{
  "n_layer": 13,
  "d_model": 160,
  "n_experts": 6,
  "experts_per_token": 1,
  "d_expert": 288,
  "d_shared_expert": 0,
  "activation": "reglu",
  "moe_layers": [0, 1, 2, 3, 4, 5, 6, 7, 8, 9, 10, 11, 12],
  "router_score": "softmax",
  "normalize_top_k": false,
  "routed_scale": 1.0,
  "balance_loss": 0.00259,
  "balance_bias": false,
  "init_std_router": 0.00963,
  "lr_router": 0.000678,
  "vocab_size": 6482,
  "norm": "rmsnorm",
  "norm_eps": 1e-06,
  "tie_embeddings": "early",
  "optimizer": "soap_variant",
  "lr": 0.00517,
  "beta1": 0.95,
  "beta2": 0.98,
  "grad_clip": 2.0,
  "batch_tokens": 131072,
  "seq_len": 768,
  "train_tokens": 842900000,
  "steps": 6431,
  "dataset": "wikipedia_en"
}
Below are experts of layer 9 (counted from 0) of a mixture-of-experts language model. Rows are named router (the router's row for the expert), gate (a neuron's input weights, with its number), up (a neuron's input weights, with its number) and show model dimensions 0-159. Each number is 128 + 32 x the weight over its row's rms, rounded and kept within 0 to 255.
Before each expert's rows: "mostly gets" lists some tokens that are sent to it at least half of the time. This comes from a sample of Wikipedia text that the model never trained on.

# expert 5
mostly gets: " U", "″", " (", " '", "_{", " \""
router [ 74  80 141  96 108  62 138 153 141  97 139 169 183 127  90 132 158  95 155 134 186 113 191  86 138 119  69 125 138 137  90 118 139 161 154 197 117 133 111  93 128 130 135 177 151 176  71  97 122 161 121 166 109  96 152  89 115 107 144 155 118  98 131  95 179  69 182  66 159 113 108  59 122 189 148 125 111  64 137 152 102 131 150 155  97 150 125 116 112 155 134 140 147 169 140 148 113 128 127  79 147 159 121 118 163 131  75 139 155 157 113 112 139 153 127 112 108  96 132 123 119 170  94 105 160 144 122 132  93 127  62 127 104 140 198 117  95  78 135 135 136 110 156  92  90 180 132  87 118  69 175 185  47 122  86 144 192 136 135 162]
gate0 [122 100 173 149 153 120  98 141  97  92 131  89 103 131 126 152 142  91 112 116 154 131 112  89 109 113 103 133 169 140  43 103 143 179 214  73 154 136 148 138 210 110 138  95 138 178 167 125 121 199  93 142 102  85  79  60 139 158 126 141 107  94  93 181 123 114 125 138 101 126  88 161 135  95 124 154 159 151 132 121 114 102 160 147 150 143 122  72 141 151 152 101 130 101 120 170 148 124 141  98 140 176 132 141 125 133 147 121 127  83 194  47 108 156  99  69 161  92 152 127  64 169 178 124  59 139 152 103 128 152  90 144  63  87  86 173 175 153 154 116 150 123 117  95  65 141 117  66 112 102 121 163 104 151 139 111 128 144 105 105]
up0 [153 132 117 133 160 113 109 146 126 121 106 105 141 119  52  80 123  99 163 161  80 111  74 133 171 140 101 134 110 123 135 113  99 107  91 123  69 110 185  69 137 157 171 117 171 143 140 150 177 106 152 160 129 125 140 165  98 128  96 161 121 148 137 127  93 145 166 122 104 131 171 145 156  66 196  73 105 170  85  80 149 173 156 112  84 156 142  86 125 147 106 113 148 127 109  95 195 122 107 137 126 151 143 105 155 133  85 111 119 146 125 162 112  97 101 113 124 138 218 127 173 108 134 193 175 154 166 140 198 164 140  86 140  34 137 138 112 111 111 143 136 127 150 120 155 138  67 157 142 151  14 121 134 110 142 118 112 106 127  67]

# expert 4
mostly gets: " University", " House", " government", " School", " Army", " Church"
router [ 88 124 117 129  87 102 133 138 108 143 102 150 109 115 134  94  43 136 130 161 115 117 144 177 159 109  79  74 204 133 112 140  40 127  86 137 127 130 105 159 109 153 143 173  90  55 189  91 153 117 177 116 121 174 155 149 121  91 104 143 185  91 131  83  77 182 106 171 145 112 146 121 156 103 154 106 104 234 122 128 141 139  92  82 218 117 151 127 182 151 128 136 119 165 136 121 103 131 170 125  86 138 154 146 138 147 124 165 103 119  95 148 110  86 130 123  88 109 142 168 144  70 172 107 149 136 136 124 114 104 155 123 141 100 111 146 155 115 146 152 111 111 128 125 122 141  91 148  81 164  68 159 188 129  90 135  73  89 125 175]
gate0 [107 158 106 134 101 147  82  88 138 125 125 160 157 130 159 153 130 148 168  97 165 131 156 210 131  93  52 111 153 143  86 141 126 211 107 145  73 127 144 167 130 132 117 151 158  92 157  61 115 151  93 197  60 175 130 108 149 130 132 108 114 102 122 142 167 112 120 169  89 191 107 137 148  99 102 122 120 159  95 149  97 143 131 109 132 124 133 117 179 107 156 123  67 100 162 116  82 140 135 132  92 136 101 156 117 111  60 218  97 168 112  53 148  98 115 189 105 138 128 164 122 151  41 109 105  90  96 113 141 168  70 136 151 118 125 126 102 179 104 159 161 136 150 135 146 171 145 101 110 123 121  82  89 124  77 153 104 112 106 123]
up0 [134  88  69 124 142 116 134  99 129 183 145  81 125 198 124 134 159 152 159 168  67  88 117 128 118 106 150  99 117 121 174 132  98 140 140 109 127  66 150 147 100 109 170 167 132 146 128  87 134  86 152 165 163 125 130  92 151 154 130 146  94  51 120 115 110  77 140 123 145 125 136 125 113 179 101 122 104 199 140 110 123 131 127 153 109 111 173 182 143 111 175 104 168 130  82 147 121 118 147 133 137 149 187 133 111 170 171 152  82 172 143 139 216  49 110 122 133 140 126 151 175 120 171 111 112  92 158  71 135 164 143 115 112 154 127  99 147 157 155 138  65 164 129 142  99  78  96 143 134 161 119 110  40 164  82 175 121  84  59 183]

# expert 2
mostly gets: " his", " he", " as", " to", " been", " during"
router [152 156 118  71 153  87 155 157 134  86 148  94 135 155 108 147 127 132 124 146 125 117  35 198 129  67 153 141 114  63 113 103 187  89  89  86 143  52  91 121 150 102 124 129 140 173 157 113 121 107 151 104 137 151 100 126 137 170 156 138 136 203  94 105 120 140 101 109  51 137 140 120 165  99  91 129 119  50  97 155 116  92 167 116 117 115 140 109 137 123 167 173 136 100 164 116 122 138 145 161 116  82 130 155 142 102 148  15 100 115 134 178 123  97 159 122 219 127 145 110 136 126 129 155  99  71 110 168  98 140  65 149 165 124 124 136 150 146 156  95 154 157 134 103 166 120 162 118 109 152 158  88  88 146 166 100  79 122 109 134]
gate0 [118  78  84 140 148 141 135 109 153 132 119 160 140 147 106 195  86  99  78 154 141  88 119 138 100 113  49 115 109 152 158 136 115 190  91 108 111 105 104 120 115 101 165 130 176 179 142  86 152 131  84 126 203 157 151 153 164 135 149 182 208 166 129 137 130 177 132 122 120 132 105 143  74 167 132 143 108 128 105 128 117 168 134  92 122 135 103 108 136 127 156 143  43  60 158  82 117 141 136 144 153 156 156 152 184  90 144 118 101 103 133 122 143  61 146 137 137 126 103 116 145 182 155  57 160  80 151  96  83 112 137 123 126 180 167 164 187 148  91 163 136 108 181  81 178 117 151 134 102 102 136 142  80  80  87 114 137  64 102 125]
up0 [108 118 133 127 119 199  77 109 129 108 141 197 186 154 122 165 163 132 154 166  80 180  92 176 135 178 117  89 150 117 171 109 111 167  98 144 155 129 128  95 145  94 112 114 180 174 100  92 165 124 126 171 114 197 157 110 105  87  88  88 123 156  82  49 148  91  91 154 141 156 163 120 157  55 146 102 165  58 158 157  94 103  96 127 108 137 123 116 127  88  87 148  94 138 137 149 112 105  74 124 147 116  95 171 160 111  83 158 134 123 168 145 126 123  88 132 127  80 124 164 128 152 155 134 192  97 148 149 124 160 130 183 137  71 122 107 151 163 154  93 157 150  72 106 126 111 137 150 104 138 169 130 149 106  62 116  52 145 162 122]